python train.py --n_layer=8 --normalize_top_k=false --init_std_router=0.00662 --vocab_size=32939 --batch_tokens=[32768, 65536] --train_tokens=424900000 --steps=8721 --dataset="wikipedia_en"
Below are experts of layer 5 (counted from 0) of a mixture-of-experts language model. Rows are named gate (a neuron's input weights, with its number), up (a neuron's input weights, with its number) and show model dimensions 192-255. Each number is 128 + 32 x the weight over its row's rms, rounded and kept within 0 to 255. Numbers have three digits each.
Before each expert's rows: a language model's description of what the expert responds to. This comes from a sample of Wikipedia text that the model never trained on.

# expert 2
Description: Place names, list endings. Country, state and city names ending an address or place phrase (States, California, France), plus closing parentheses, percent signs, quotes and units.
gate9:112082140122115090085164118109118151157128154193146140163081086141099115168080155113127143118105102082076117152100176168130126147160133130132091160075097125141114106134129149132173161121119120
up9:129149143102083101189149095180174129155131169160148118159169129124139079089124120145119160125148140119156102080123117123164164113149094189162115086096186103121167147161127089103101079163087119
gate10:156150093104106148059046151076124144155110110094100113162133156178109166125161163137091165172095120129180184147103129141125136133144168133108130109085170173149156109153108176123146095110141148
up10:104180150123163050114096147133168092130173113127122150088162143143152114117148141154129153085148130059178156126149162116153103104180093144123225139114108188098147134130146094121130153126146069
gate11:156102124156122136059169177157137174166154122122116061079126080100095112147078131145166138129124111141158114122104185100111151155123146093153152083128150183139121138160145061145132125149142144
up11:201127107091097130071123118138170094161184093127129154148141106124140054109155115147133137162182105105147095138129118181107114117087101101131112148067144142160166139153155117109146196172160088
gate12:152136129170111142093091142100157118138104107129207076070087092132093139172118192124172127132135196127134159099095131090130161104093087082109149084093153073120131129150108093179132198064123085
up12:113085137119143157150115172079119101073108104081130112095120105170109136141144220131195128096150181084168155157101089106129149120037094116104136191127119125093127154162132105091156166137149076
gate13:155134089140158113164107054156113177114158179134124106126170089158146157098134155133111069156111151139137156098144167120090153122082107135173068135106074095117151148145148094107129128191067142
up13:153126077115156121135138164177146085093157182153151079138099105148120118197067071133165115132130122102118141104124117150134144087109147176069171062170166072114186155165083135156093147113142146
gate14:102129115141111183108064118133145151077168139169145106130073147106114139130172156139147161119149132126118094130117136162152214168103195149108105083187156133116145147100077094144146150125128168
up14:116109112118171148056158170173132086160126098098100108139094141097187153099128128120097069102104113121168174104078105095119067134124120149135178151110061072178061146108165168147127094145143096
gate15:101112107122085070126073133137116133136077147078176133117155135181120126170119119120143120099154173137160156094127120047168124098177098124111099149093149154130125138149145132170122108085116132
up15:142149107108139098117072144140095168154120137169179093156131127113131114135110095034132180165191158198121174113127130140220115109159112095180117169103125117137112136129095115130133159166135071
gate16:162105122169100157086220157129156189135115148107096118146089060130148107125138178156124091134118166144141162131149081118181066152181148125114119150124139129129135090118153137120110122096178072
up16:120143186104162160111148141172120134129142158154057095138108089150139141076125074085147132133127102112111152098169076106118188132104102088141115174161141133076133094165137158169077116132111111
gate17:150155143088122178154111133131020076116133106085108138126173144135189129095163135161101048125125134100155113059084101166161176142092078127113158113093115166149155143131093138094117132119081115
up17:203068158107150156134114143140126130098097139113079107160116136161133102097126150139112113096108140046133162108105147129059159170092154094188167174100116139135138101125211129072117145130151082
gate18:119144138103196152133124184075133162059142091132122118190137097157105100175135178152084120152170104039118096124079150152107100119141134188099157079158115116186152151143095105141141149146074199
up18:112169110144125117069058232183133170156118108156178081135166111041135145130079128122148196150107137137107150082139174072174125147066137139186128146132107064155128091170083102177129183211165090
gate19:101113128177121133093124064150092086112101072144182114134127101116079049148108120095183126110126171113105144152211102129118072080088128158130125173090088126076124145114139153124109072146119131
up19:126119133167134085123069145093066108120078127147129111138098048108145073155147178148196106129122130079152113085169115125087109075058103140112103182196078186161077168098159106111135148196091105
gate20:136108117125133142166112152135175151127100123130102200065098084138148165121104119143072124116130098178120115080132061125111140103087129129067154098171077117115144107110102134166138100064178072
up20:165080122151152118121141099197136107148059141106189132108144141134144130109109116160124118086138146170112155146087077117198159197100113132119123109150109130116093080135041134139161145110138108
gate21:194127087125104209215087093096087125104102149141140175105103149145114089131128136134153112120115071127108104180048112079091101137149146110101122122125206138115098114138170139117137107138127116
up21:125141122122178152145127134148113092094169151184141168086084125085157174113116156139151112133130164135104128135129168145129112132165187088122169187119097107133156101097148171151114126091064137
gate22:136149135117124116178152196168174143084066155097128111183161153174135097034143104118120126128130098121171113108119138143123143176180128126116112126088079132093104135094034165100079083134183135
up22:128155170174122132135154137154141109145171109117144128100146151090144208139155107151117139141089126173139137193143110150104105114130127098107153182091124229057157127135141145138169092138103173
gate23:156106063107172109177171143148140168095074104135175074173086157136124090068154152118132083145089089118126127148147141177116140096083143134127169136106193145095150151159127114130124172091154119
up23:171072121116105125125061112195168158117088091208182171156141176092115135142132117178153122087096156085155142144095134151129075125112161174166106177156131072105129144102167165123094177108136092
gate24:121107093132139151125184147075133165096080165149082112167203159143118104138175103192153089078124119111133125075117130135122082193149141171136130137133075105168148057125120135117124093167129159
up24:160157077167143144091127147173092156099156140135141179129103082090093128157121084117093139116198095145099107152173108106126158148099059155134128139151120156053145144103147158091147151160133130
gate25:133187139162131085143093147128156102104088121126080129096122097071104126097084163165097132068140112126154080140095128093080057145159123142143170148142144174073159134146187140151078050039118093
up25:086169124090139159152124176139202075147096195138124160110125141082128133116202180113152119109148121144128064105133117170121096158115115174178148113146167119113134142221171198133165113076177072
gate26:176173123072140123210122133099139120105107192053089098140153169145143115178114099125090154078152173095139143138100077060125111155093089095115095119082105077134178137158093162142109118136155117
up26:111151110137094074127150103143140128195149083124124097165150149090109131158143138168132126174125145129117089045167093176144035108108143074104131077165111142144077073131147100120126110168153165
gate27:183137109150150096131106193170166142148187104161150161143162164118148127114183124111128123151126176158120117094162068129138059176100082088140102111106082121160128143160160093092094147100168115
up27:145138163105153166146186092144199119186125079149113111090163149175143170091099112125069150166119091138134103120163137128144127124133116126145105096129127121131116135145068137139075093115143126
gate28:138145111122182181123121141125074123104101152117121166141094153119088164097129176092116127126116152171059163144134115099155073167130110128187155182074175094182196127168142063112097125137117142
up28:132095126100148122141112193096140159120150170067135110118146146173157080148068115101068142181121102089124144165197134170146087103095128187107127063123127110150194102152130099166083126097081151
gate29:133081145136120061157215118132178104100068118141148105124168114074174099165111153127122129156120173101109101121169132141152104143174167159178097142102142137098084155166153130097086113116107134
up29:152158154113086142117149075150077141182162119105149175143138150131119222103167189102118096068158143125069119181193126163116160176122151167091133133126108077076058114123179178178090105098132145
gate30:122066159180161142152103179125135119114106143159168154153121116112080169113100151117192135175125084081110119158069187050091173125103128078087097127122087091078121167105127097088136073163134101
up30:082118089073136130140129116099141130148118122131103162090085163133115187138151172080144093134145159115068119075149125200175138094164131070105091093145085108068075157132113101124136174125160114
gate31:154162111078120059162103064172108144155096125119141138161053185135157121086098105117057159130133122116121136150187079211155057135152140140109108128131140142081172143100106178109082134112142124
up31:150110129169137115131066184141116135126095149128115086138180114163114136189126144184146090109160133145172086131130187104087169127137114066146136122101139122155114111127129061139112110182124149
gate32:158173139090173140071136145077118077154128133105101076186131126114114144149176156117137142132124119180117125064102099168124148102133190086075210063143107134144125152163149132146109092143115181
up32:127109064094144127058122079132166146142130150160152189132097136187114112122129162124078107142132112133078090157142125108145119125131098185165083152154129165165186128107081115078120124092132125
gate33:128114087124125138116060057105106138151129103106112128137116140170125137132150145078093108125133160125106125148176125113086106141162098147122115141140137133101202180152116139073108125084147161
up33:136146168113148154181127141194096167148161138143135125111164079130114119177120190165148115135125157164075145114127060162155129146117199150142124079093051180118127106113136155081067091114171125
gate34:062128102134134116109071123118182171150222154118131176096130111087092126134166140108114164107161105157137147073152134137111077093159142126107122176101124149124206140123165125095163187091144105
up34:122084165187117116057156072053118127117102114121151177173174081153136161079108150130053163185059075166134065185177135140135149127119174200112097064103161123149132113090103165175080088120076150
gate35:141139090146137203111130109225091103116141110153135137113131149137165142156119098113155125145083168104100092101126195179121118087137165128180067112084105133125131131184050127123133143108129146
up35:102150129135189156071160160071120157180104198103110090152154140127107164127156195138114078208178104156102204067153203191139111099115113117149085077109071121165111114175125139142108164111089172
gate36:142180153131150109115128155039108088112177103147095118129109124133192175125094129112122143129154135070107112122126141182100132150105164147120191137136060087103119060104089118141144146105105133
up36:064075126176135159098098101121154159153172210171095130189167151195086138140100150080122181102102093105144140114166132112133175078091172135172115170173156115092129125119155143103144160136128090
gate37:114142078113143164104113068189082110181075179111137113111059123117123143123062138134119117106130148140125104175072075105134130145123141091121155168142140170080144143163087133134167153143112153
up37:077084088137129148135076144142134122117124119132158092143133129146113185172165080118120093180109120194141151092095120095122163152203092082167138104145145087093105164126144102130112138126140154
gate38:189106122165106114150155159168096121160105138149177149169163155106155155113170121139170100083114123119198105126150156074114099110114126150133105053119127099105132102200118171167121066146108145
up38:138100073100130122169099139176057109136091148112152164146123131119067145123158114085142096199159063161113154073102141143120115143230080171158118126143141104104087119119133078057112114083131147
gate39:068108150125123125076114101095172153110113187068177069137105164131122119096191174160119063136156131185187165109127091114199068135101093103129093180064132095129098145073149151137090098136101152
up39:111170146134147107119147167119135179106107155096173094085217162113158061181155136130156113180185119158105068140124156134129153104152154139114112142225108099052114161143100102127162164114090148
gate40:111140100073086110175119147184154141127057198141143104077131105117103126146150143116096092105099193160156111139109140187153127141172113112163108126092122128155121083237077119099093155152161161
up40:117114164105131120094094122085147105069119180148142106154101108115117162107163169118114140140147161127147098098081128171101105151139101140105172176146108175134138177179142167122106176113128078
gate41:116182123127096087144127097180143125113079113149203122108136115099136086090137122094122122092152054082143140092130143109147093127159144139105119140125145120112127085152083130156054178161160143
up41:117113100170132188154128165176128123202067134116099079196135115160122120203118166134151148076109180165117169145095120158123161090074091080142099175128114153112090102172094142204127132081138169

# expert 5
Description: Common nouns, institutions. Common nouns heading a noun phrase after the, of or a, such as teacher, chain, centre, School, government, patients.
gate9:141064059145155162034109105123105134115119158186168107142074146189138150114136175127145153130121177125142186107103145103121096143103159096104119087093123137125116196132054117150057110151128175
up9:052132077109189156134137096139136168179135147108150139175059162132176174155163078111195093106133178123150140114146116103082176137133113174083130075135128128091104147155092159077126124150090125
gate10:137136106115163168034107105095140167156102109116150089129161164155158128198153060159075115132150143119099148129137126130104075140107064200159102058115104173105119134113093120124047105137118074
up10:109157144099079092126089193154113087144125095052181172155127042110081126082099118096178177152105160148214110120131129071157117149106146101112135137180158077137054155034144139141124102181111114
gate11:150095089090124109150173145142097200143088135049184130091191154128095118140145075116097136124160123104184133109050138122093153093166078100129128082168092131116128192163099107119119142123127059
up11:103109109125128068147139116185100152159096099124118112107126129119177139145177175093145159097120150160111141174136175111157126137119135126198143168132178117125138088110151105108099129093104109
gate12:158099109132132140108099098139076095139147072152109105075139137113086161147114144149110127121128144174159216155177117096185117156182087110091135150145100150104072141199172113103149109111137122
up12:100159094176230180093168111114130129168092140151109113129126132152160128180127096121113113147127181083148187106116118169125093143089146158112142178131165166145138141120087140189127154095131107
gate13:088142174103157139102175155134133136105093169153110165106162143116142153112179090126161057103137121185117113177086090165129098076148121139151105088102169127104178115118044132212146084136126137
up13:081101113186130132141128219080153114088155149136096131119169154158140144149090160202121149106089124155128113088121080093129145082144116146133086129155099174061180142141116141102145098123123131
gate14:151134180143120165138066154172142168141149120141168163147106129105169092137154105158140133143118114115143129141149108113124172180127119135171081141139128122144108062118164117061152109165153067
up14:119119131089214145171076089175107136147133163076091157076097127085108127094083131168114131136190130117141194197198114000160106112122149173143117141145114154112105174137131123140166177172127066
gate15:091118192123126135189190130143163169114221167181197127096117193150165150121100073144159128126131140114107145078170146082109123133075084104101206131168115117117074120116134115169098100103145147
up15:147104188170130092139118135152165142109169162150141118154190097134178143158105168187101124154146159152193114106100095116092146107087122100072081117130128139187122093178100084157129182072101109
gate16:147165110143118111102111072114091098116131089103179112145137178105139184152123092136110121154112096136152122113146156098124112138087156147135090123130107110157136186152096151154131058074175088
up16:122155142138107166162139143140142092164126078116098153050116082112074165042162126115158142175100162097116143183113109157113152166128181120148169140096121149161087124139111109168036143115110075
gate17:142113069136146166110134123100110147134139054081169124136098166180141112121132165163094128153147181116113145177158088117032114140128159102114143135108191125137149152114123136082074127186113114
up17:129145117111159102126133102181148115153096184167137152134127128079087176098120142065102152124121120087142062141146126188189087148067148102217125164121153158082160086205118136189144100092130170
gate18:098102083121089180119117085132110128190088105139102138081117110080132142146136136199173161157140120164143110163178159133130116108105097187141180132114078073088150151105147161177129181201137126
up18:198121098039154168107167139049139171122170112169124087142123111110110093141164140170105103128116127148121110131122153142083097092223132136124132120157116157149105163070177119129189204123175075
gate19:115090150136147180134118104120129155123149108115177136128171122171161089132082168152130125166116074144209112150124134115110145114163080184129174219116140131098118132140209146093134090134171175
up19:126124139167114178140159091146106148106125184104126123161132073132094154079089107082104168100105175088190119090130166117122139064114143143122127140053143105188107162125072143148092124143154192
gate20:170116140094161139164145114114131134160101134176166132139159146103117097141158123144083065041137124072155098160147097084120183081109094173134168148168134116150156120125133204136099074115129161
up20:115113141088142117133112116156151125167143106127182095078128169157084089131148132064155087123109134101182166164152134130109117116129127185107155141156122113191162145091147147134087051092154162
gate21:163082096142109142132144126107104104080159157167110147180155131157122170180095179114141125176159145070099145171079137149167172085075095060148097146164095068132119121108139069154121127154147127
up21:154173064150123083165092114112192125098134080109123148216094138134141115057130096141113191116132133095127154089125130176088136091108139107154105181123185174082095143189130145113131096159119158
gate22:107071173120161119048135154129153151161162114160075038097172143118169094043152143087133163114145082093089119104122126161072071096104072116143101181140126136136116135100101130062056128164206113
up22:127090101082104137105158137119232106141138107166151126155150157166133113062100167120132144117102139136076149148107133184150121085102129035101111122182146127095134112127111126103125150103164133
gate23:118129139130099136192151182132082134063076120079103164132107091124136100104149105132175035140148076122140179114119176170126116134147111114123124154117178100110141169101094112175137146090085183
up23:118119113131157087173100159136146138166147128136102151174107127151140157174133151121073150154113110097140129105093133172135142134065159170149121104176076192089118148093114187130134124088113093
gate24:138131090132108145099165115112117166079169139167129150148151208179065111134164108129192126111111119092117137111162092135070134111186148146164097187130068127141136135156137164081113120162145119
up24:126126147110125106204107173156141152149091092147108122102130064099126104098112091122104129095080149105114120131132088153142161136138086142103107134117098129195123157154094109129163099083130186
gate25:155182113089192099091162113166104105114134181122110111091169073151153186094120146166105170093145134163144094128142178173108067117149121076032155148142157060058180096141115109133171153133160120
up25:054110180158152102131122183120161179070079149111155104100161139145129130140144164149077063135116120149109127160123104111141111142104165127150122086111143047074089091154103142159131096121138080
gate26:127206145114145114102138161131118128067158150118149151148143189190130085111104160103120135138081117114096144122044116043171145139097159181123093208146115060113114183162162101144079161139139104
up26:169133109105094077105121064152145138128097124178157179128103094130121112138138191146179059128114081140051052122123138182098131152115124126176111137144147160141191101094117155162113140091114117
gate27:207137091173108119126168111078103061133128139174104126145156076082142123134167128068118113098134087092128116147043122166149091222155099157143094166154120132152131109145129121193058140091101092
up27:158155121144089111090161070151129062164164090170045144137131105127070083125136056049137139180089166161145134133114140148163134146126117131134133165089108092144128165123113169161102116141104110
gate28:086095097150144122173118094140117101093169155126095121115114131170105115104189120077138140108116127100128126108149076106103159109146078159162124155088147115144143137072143128162132109171112157
up28:108113037118116133128122138141077167146114202179124126042129099144124167097062148110145138119141113181127124153145131155084135163145118152068080119155099117180088157134063124132116138144134127
gate29:140130179116167127140145176114054120162097132102148100111133162149088131108179107125136206101085174103157163076179147079079122185167137087145166184118067113090115139172096091115168129172140157
up29:106040155069101116112098141110160159099132121154115115134106096171154149086088192133164102173118154200121134078126138139120125150110125088155078087122108141195144132110103149109085129162090118
gate30:142119114196110108156129166150128155129074063108166099103151108106080117099107181075142136110146123084130182086077047074082067133165126136115121142116137130098141145091105171117132132129137089
up30:148110081191169112173158102128186156114170144098110120128151105106109160126125098070110100127161144111116150102151090112086103101169098069066168099115071117081160149096166076095117109127154177
gate31:175113150144183095212167114147115171116076094147138160059094146167130116171174131127085137067167165110060036141144159106103143192088149094167088169132171119130136107175151149104148166110131097
up31:169152121134135117142065058145144179112152112104092095108141142136137092142143132157086090091126092131178158169164123093158239129117113097131116132066181171110135140165108158163135136097092098
gate32:182040158090159139111139120125098112136090110116086138154166125134143103150155105112140082156130121148179153085089133204074122130041170130120096202089153089124097146135153154068122117142092130
up32:118214132190147139125115115122112088112118119139119051084143157197148111134127134111126163044166098163100120180131148077187130140214118145102091117140134119112145116100100090152106123141145102
gate33:115169074091133115111140097126158121147148048106122144115183109116151140155108115088144117082175142111208135105074158147109147111117183134101103156150175127083162129189077140104101075152088108
up33:110072111122130121169112200201095162103090142116088084117079074159135063158124151144116110077106142098141152124158079127093104098106161171175141130115111137091092148114137145128150096110137099
gate34:118079165142056154149114133057159135115102128093142170142120131154119096141182168164107091097164118160116143200029116142075103126158165104103125135101127126120093137036036107129117123162125100
up34:141152121066155134164059124136129189142112152134152144166112145157085171113093151133123094167157105178131111170193162164067167147135075112128175044188128090125155101163111127139106165173092177
gate35:154075066121136160152118130153154131099115166085127098144172110134147105178110177144097098158199143115161097128133146127128120141149127145162159107133111054182085120147099141107127135159204102
up35:181076133133077168179133099146150135121076103167178172051164103126063139130172094117127174119121118078086107127156127089088145173111116074124125152062131119166108171140121131101113153132155132
gate36:123117120114164168167110173105164143106102143126158114148096104118098118131104143156127139144162141176199096057115119140166124153142139217143143157112098093142129128127100149144140136162083169
up36:071161166163145138132154091119138127095125097137105092121135182104074134132117157106134149157139095111154140074164169159098127144128128070115150092094102111169109123128189161103144156179103116
gate37:143084179142117186099140145193106144162137158107140059151093142125106146115145126154121112110100116137099143105185139136109115147101157147199092163160132107064098110141092161168126084131134151
up37:168154168133133076166147119086157121143117072081125138106128197105184151212121148112176124111104158115089139078110116125125117099092119111163106153110075162136126113155135072145184179135101074
gate38:138080163116104116148098100157097092215167146095093070161151183134136114081123118105108172152150060092138176118107131183128108103167102151112126126080177117148074106142162187153079111084119168
up38:153145128160130129095160150131154111127106199141128159149123126132087183131148113216142109160082102126095132152120112078143157140130127103110163144083119135096101117127076104129142132155095104
gate39:138136135140142113127067098111128089104167173120164151132120106079157133107128125079116152109123168139176143078190179113128167137109046133076126111126180120101106101133119193123133062125119180
up39:124134116072085115088150165123098123127094158141109139114200138126069189119160113158117049139084091113130094140075110080164092144103158086105112107122081074177159159166170049158092176176132172
gate40:093131108115160148122122091132095107074098149094136167102147111146142115159148161074135145144137071155153142146138134160177143134149123122100080094143172175187161146109140152154135194139202127
up40:154081152161129099150166114077093132140151041059092124161136150107097160097170153065135141116130118106134100140121138073152119118081152103141167123107044176109173164084096066145146121128115101
gate41:190172131139100101179118173105116211124110157077043159192182096156170120123120077115064092067090086123107109146122139112133108111105148124129125080123091156162105187088121177077151072151157144
up41:158140135117128153120117087104120161108147068135124101124124143130160118134090117177062116128111082120033130118170166153135163132087080087091118141062134154143141162114098155126137156136114155

# expert 9
Description: Codes and abbreviations. Capital-letter pieces and short codes in tables and coordinates, such as USA, FW, ITA, FC, N/W directions and invisible marker characters.
gate9:113155133118132088133112093122087161165077150103106124149161147130153116188127112145092138142092173165181086102059096085157171083183156176099097100152126143135102135138116079119123131170161118
up9:121143109115179111136162147122120118110166095155164186144127171133175174124142137112159094119126119063166073190165108118121128133093209160080150142145138114160148134113165158117119095091122149
gate10:126161118103172115107126155163149122194112173192128148186123172105092153118128136097102110057125179108107116088158112115077114051187112105158130157126118129130066129127113099103092076147096152
up10:124148071116140187044135101129142129157140123157092066189154129108147116110115093133156139150134182122145144090127120199140117142119104139149064156121105126105115118134136110093119116127155111
gate11:116098097114158117142156167157122086128081095159147138169116173112141204137179163152162160137153206191141108113115103112085107116097125112114125134129171128101118141141166169159076074149125172
up11:130127161096114131068063108148146133068124126169155108159132177078155052146147101127124116083147055133131138096132133151123116154102147148122165086091079115132135103125138106123121152118145136
gate12:092169168130120127110133144110188135155113120112148153128145130125159098137118116135116166099203132131152121171103167091112096130223162077089155083136137101154180164111149112138110136121119141
up12:150107034091128130135170153147153033067159125174103106133142103119119114154135120172136164071098144112133159088158145116099104158121137143104087196111127176204117135106151125171098146100142129
gate13:100167112101191154165167160110123175139143122112046145154114159081076197100129213171132146140172077151123098123119120155123122089112143083120117157110112164138115114101160084094162124133115145
up13:105157153176162091121161159153150107191204114156103152098123112079084136041131065200100124051145117113112079150148148146146120135100196074161118103167118140155129160104134125101174134119108187
gate14:089086110132154126201114105080137143108188116146172169197125114148123146180124111106157105096128125125095134149177150099079096123101208131051142119145075137127161166095163161165096159109166206
up14:176140110100125142139157145126107155159172122070125135127106175089145110155091104155112181177188109094076188114168129127071150121169140115145146072098145115159079149105104156152104107108084046
gate15:113106127129104115117142164160142067163152152145097079081160082125126101147200127161150163088087025137131140084106124192122116122162105118119116133112100099113086200153128088107152078123149106
up15:142143145096128185117160099152206103118135117094194146100115083153102120150144112119174125084112115153137123090086124166206124177103171096138192094143180073143126150106091189101107119132188131
gate16:108128081174089096123098144088122065116193072108089146184079177170074127153174137148150086095100130143112133208166146143112131143107139125219143104121134106094147154115185118113169144110141149
up16:122155129125169049122056113163142195135126159114211098127085121124120106142116107132097141154159074031103190097067147071146069105159125104150132127147114147110110119098118154096072160137143145
gate17:130131131130097111165140110126112139063155090128125146172119134098132146076106151107120091137125117117083131144154107140197103114187081154139110164117165125077086095187150136107119117113137114
up17:116080141173053130105122178173128125164118184096080133074173130150184127095104124097083187167103116097141155134095122122140123158143102107179098103119166073165177128118096182143158129124112088
gate18:145196180158170098131118054165134147110153128162122138138106137195130116124095116099126120149173128169134166138128127095118046148098178171169144091147105122119111098120058038137102091116156127
up18:113139137094094120156133158167121074134149111140145137105195089136067122149139120158105100086120108118178101116091147067159062170059122087153093071149116196127153139153160145082128106138158122
gate19:114142117128128153072100142135102082116138059102127125167080088091115188105113174125131127153038154102094120093111123087099141070122149130076135131152121092201092193158147148170087123156130105
up19:122063122155099150107156177077094135120152112156128086101144160064107141103131118117144190110098120126042100142066063120149122119115084130139138111093128111123164187100118109109070122156111171
gate20:154082138133154167101170145142177082130125154128104083174120136143168048176071106150149144130126112143123139131138055126125169110103104145132137142137124119092116149113096118133180149105137128
up20:148182137151120109088138123103126130122086065161154123155144125077129118143117153151080109130125118168137163115120142120151138127118148150156099085113185138145200190131083163168173141141077090
gate21:099079140100229163062154200175113095115103176151161140118112147108159120095118116127236120141146139126101106085066156143164128088152108132157188106107103105108126125156115122159182151094180113
up21:152185129125121104150186077149143112134171097125133138175097200143149110121137142062120169111092105076128099130143148164180177116135077091095116123131190065151123097134119145104117080112110125
gate22:149149114185100153179047139080065101158149132065124100135093158168177151180145134099178127112148175098076117115129078120103106133094109127149118118105138143150179167204152089132147111082167115
up22:120175150105138138105108119106169146133138125100171119152165208202114169085131122109106103119106122119121176174134142075137136173190115153101128149111111144135183131127189121149133160088139105
gate23:112119105123137100186126105139178185130189115119093090054172212104167118183076070150108119134157039129105162174177134140051110093113122127143105092175138112112119187152131171122080074091169133
up23:089091135135101173110163103161122162072148168164155089167172128144174090124120115109095140169148158091149071080112082137124101085104173104155108135157134171165147129151119110134147089118139157
gate24:126084167163156121097107100103163095127102120146145111115135125138126086163157119134169067158194121129147090150075119104153138167144170146183193101111092142061148131162134060109136054144107170
up24:081133112131069150137116167104131106112119148103166173129128125090164125108057131147062200145117155050162130078088144129080181125137119122135149155126110065115082120151178100140164155126095161
gate25:115100091152135132103148108111107127111122147103073186148162170134159087154124137124073163102104151125102088140146138080115109117135118149113100135131088123138079122056165161098179165124084111
up25:073123132148132121110170132119164146079092147111113148106116146146074094043129162094083110168111090112135155093105124163134101130122110093111091145166183075145149146048089130086066157168123177
gate26:123150145136159194135077067130094166091076139189121106173117148107128141088105166156142153147174128083183151121145121109114143140139168094117139159111108153115114144146144148139123161154075150
up26:178174117081030130156095205150121085097100148145159150118153150102123126158112059104086106153163078084125173109117145050160117115080181065113129133107143075154122102142128152074120147138119174
gate27:142121102116098109111144139113082102153120102159099077142138136083153130156097078066124120111136148154132094063151122144105161137142156180120086102093093093106168127094158090122087127082118126
up27:139123099154182156179118086086160157118136097165214141140107109136152108111105154101102117119119153107173201121119097121075177145053163097073149112090100133131145102134098142135141136146136143
gate28:162134127094111101161120138068111065078134104137182097176092203113133093050132164129114144103059121110142120127138127113104081120179152157166135101150176096143140095156150160157102140136110153
up28:150093116115158110127170187081094147161139127102163080128076145138124162112128127102115158152156135079127147097123135087124128152167137153132157110112086147151224134118173157141091115210123142
gate29:170089156108095119112089166089145085164066112137132113086140124123127171094115174147156180089084142092114132119123095141107085113125199180158098151126142146092125062151080156149113138134195101
up29:104091092168170142153104179165160158136143135171139186110095093113154207175123126116169132146136120106126140136171124097119111134123133095108107161105111083143066141182101174176113127136140147
gate30:127157119071121110063139106168145150168152122122148120171148131150120173157065118096099109173124082085142188082140132170171124172146074122161116164188120089122089165225074099119151152078177125
up30:097064125118083136167137052086153147130125165056108114151167157110143183167131125161133154085105173127107105190125099056102100160078146125149097134148140149155143140063153150153080166163080067
gate31:106154122149177108093171140099124136151102110130118169051145124178132139122142138133224096160103106105117116047164135192184080164098064179092134140180116084119154177132141157094080140189102175
up31:137111162136112071152127132113145149088138187128108074149107064189142152089196093137136129107077161116052099109092123088145129072100171059123152138097096138144164084081109131180164131170138111
gate32:108165143033143173138163101145103123169107192128107107108162107141121124102123176105104076131107150119167136160122150112169145145139144106107149096135138133123108147095127143092118129173113143
up32:095137181108175134101160134120078122216193149107121091165145131139163118091133122091124109156176155096096118113097111129099179150089124137136135152146167113091127104099116111162151113079151168
gate33:144177124129089151068152089083160127118201133141159149173081103098139114121162079116121147138172124114104103097125177134104172109163083104134092158130127087110148148155157160062111123124152139
up33:092112076086176105133207092173136129104172099130121156201147160099069144162190071146100050142144137125097173130112140147068121129107095141115133111162114101105178193059156098090151145110110170
gate34:127130123195131104127096118107125124148115136130162075133128142088132154115123141124151129122177175145100114102168112088154103108093130093158088152122148067159081114167120112144112195162117173
up34:133138202161162077142089112073102109189116164142103144120127139072147136164084185054124104094162125144103122082184134172150083094071134153183128164162143102105092106108178037132132128126075133
gate35:151160137093161179067123133156118138130184107137138144143151140221174121114151132099120131215133116131099105150131044072121115128121105149086149158124133125112176149061149168160141098049132121
up35:124133122116157110116185109144120128091113187162125154152129160189144142146078090133140171130145157107107141094118150066084102126117091139106094163130139119081131177142101170102150201116154118
gate36:148137171136141177183176142128093132096128057122172150088142160159127144148106149138147126175116098178148153123107163104162140114101096107106178150043100126144149135112083157177099127104114145
up36:114135173148142122081112131155174114106182083075096136222210128126155086056113130141182118136170071100113142173114147149102092118173115183077100086087108107104166138086126098045124122116166096
gate37:128122155094131128141146138164091051115183110125143134113144114133138129136175068115137048121141125167117166113118196083100165111148107194192110147089132154137133111168135110081130145097140171
up37:159103100100129163113107128150133128089178089170134132151103143110179154153114130141138158143152122113135167154097207140127166135164114107112156148128136160142088088138077046096145098165138182
gate38:125062109140128131070107142116113098106075137122167136096068131078101103090078124096099052126176066124123119096129183154108200189196125124117145138132103129098130104099131145106078129121148126
up38:115085142146157091143126091091072082139087114158167142107184138031159175109108103144111167096099115122108131115069142172081099107190191107136179142086118142116136144119165129106080108105146154
gate39:153129122103152118120138128106119108160108073131113104204102207136151099092118169138119109149146098103104164138151125042140131109137125155114146136139134174110158129130140142140141136169136076
up39:114178117090143114086183128082129143116060152130126168086151086106143077147096140155125128176142133096097085160079118136121114071182121137111180157130087132123131149110105091119144138138208052
gate40:073078121130108164159131113154152153143121117137139118114144140083146123104091144186123143130108101170129161104177150119132125119072132146110138180157099234172164174061119140115153177103082136
up40:080158128121124139155156112128149096166122112140151159119197137103160115137103105088142157130122068142164087103038110122149137127109169099125068110108155128176103159055195128113143153095112161
gate41:105117114175145129119102090158075155149150168112130137139114204114110091116122147123104144104098188097098164084066131159154130116105116102189065106107146050164129103164163180133134103147129144
up41:153100145163122100106198133126193118153161122111127203146182106114136156130132150099164122141130120136180144099175083101121160164154163122150104053088175192109053085164086106139134137086075148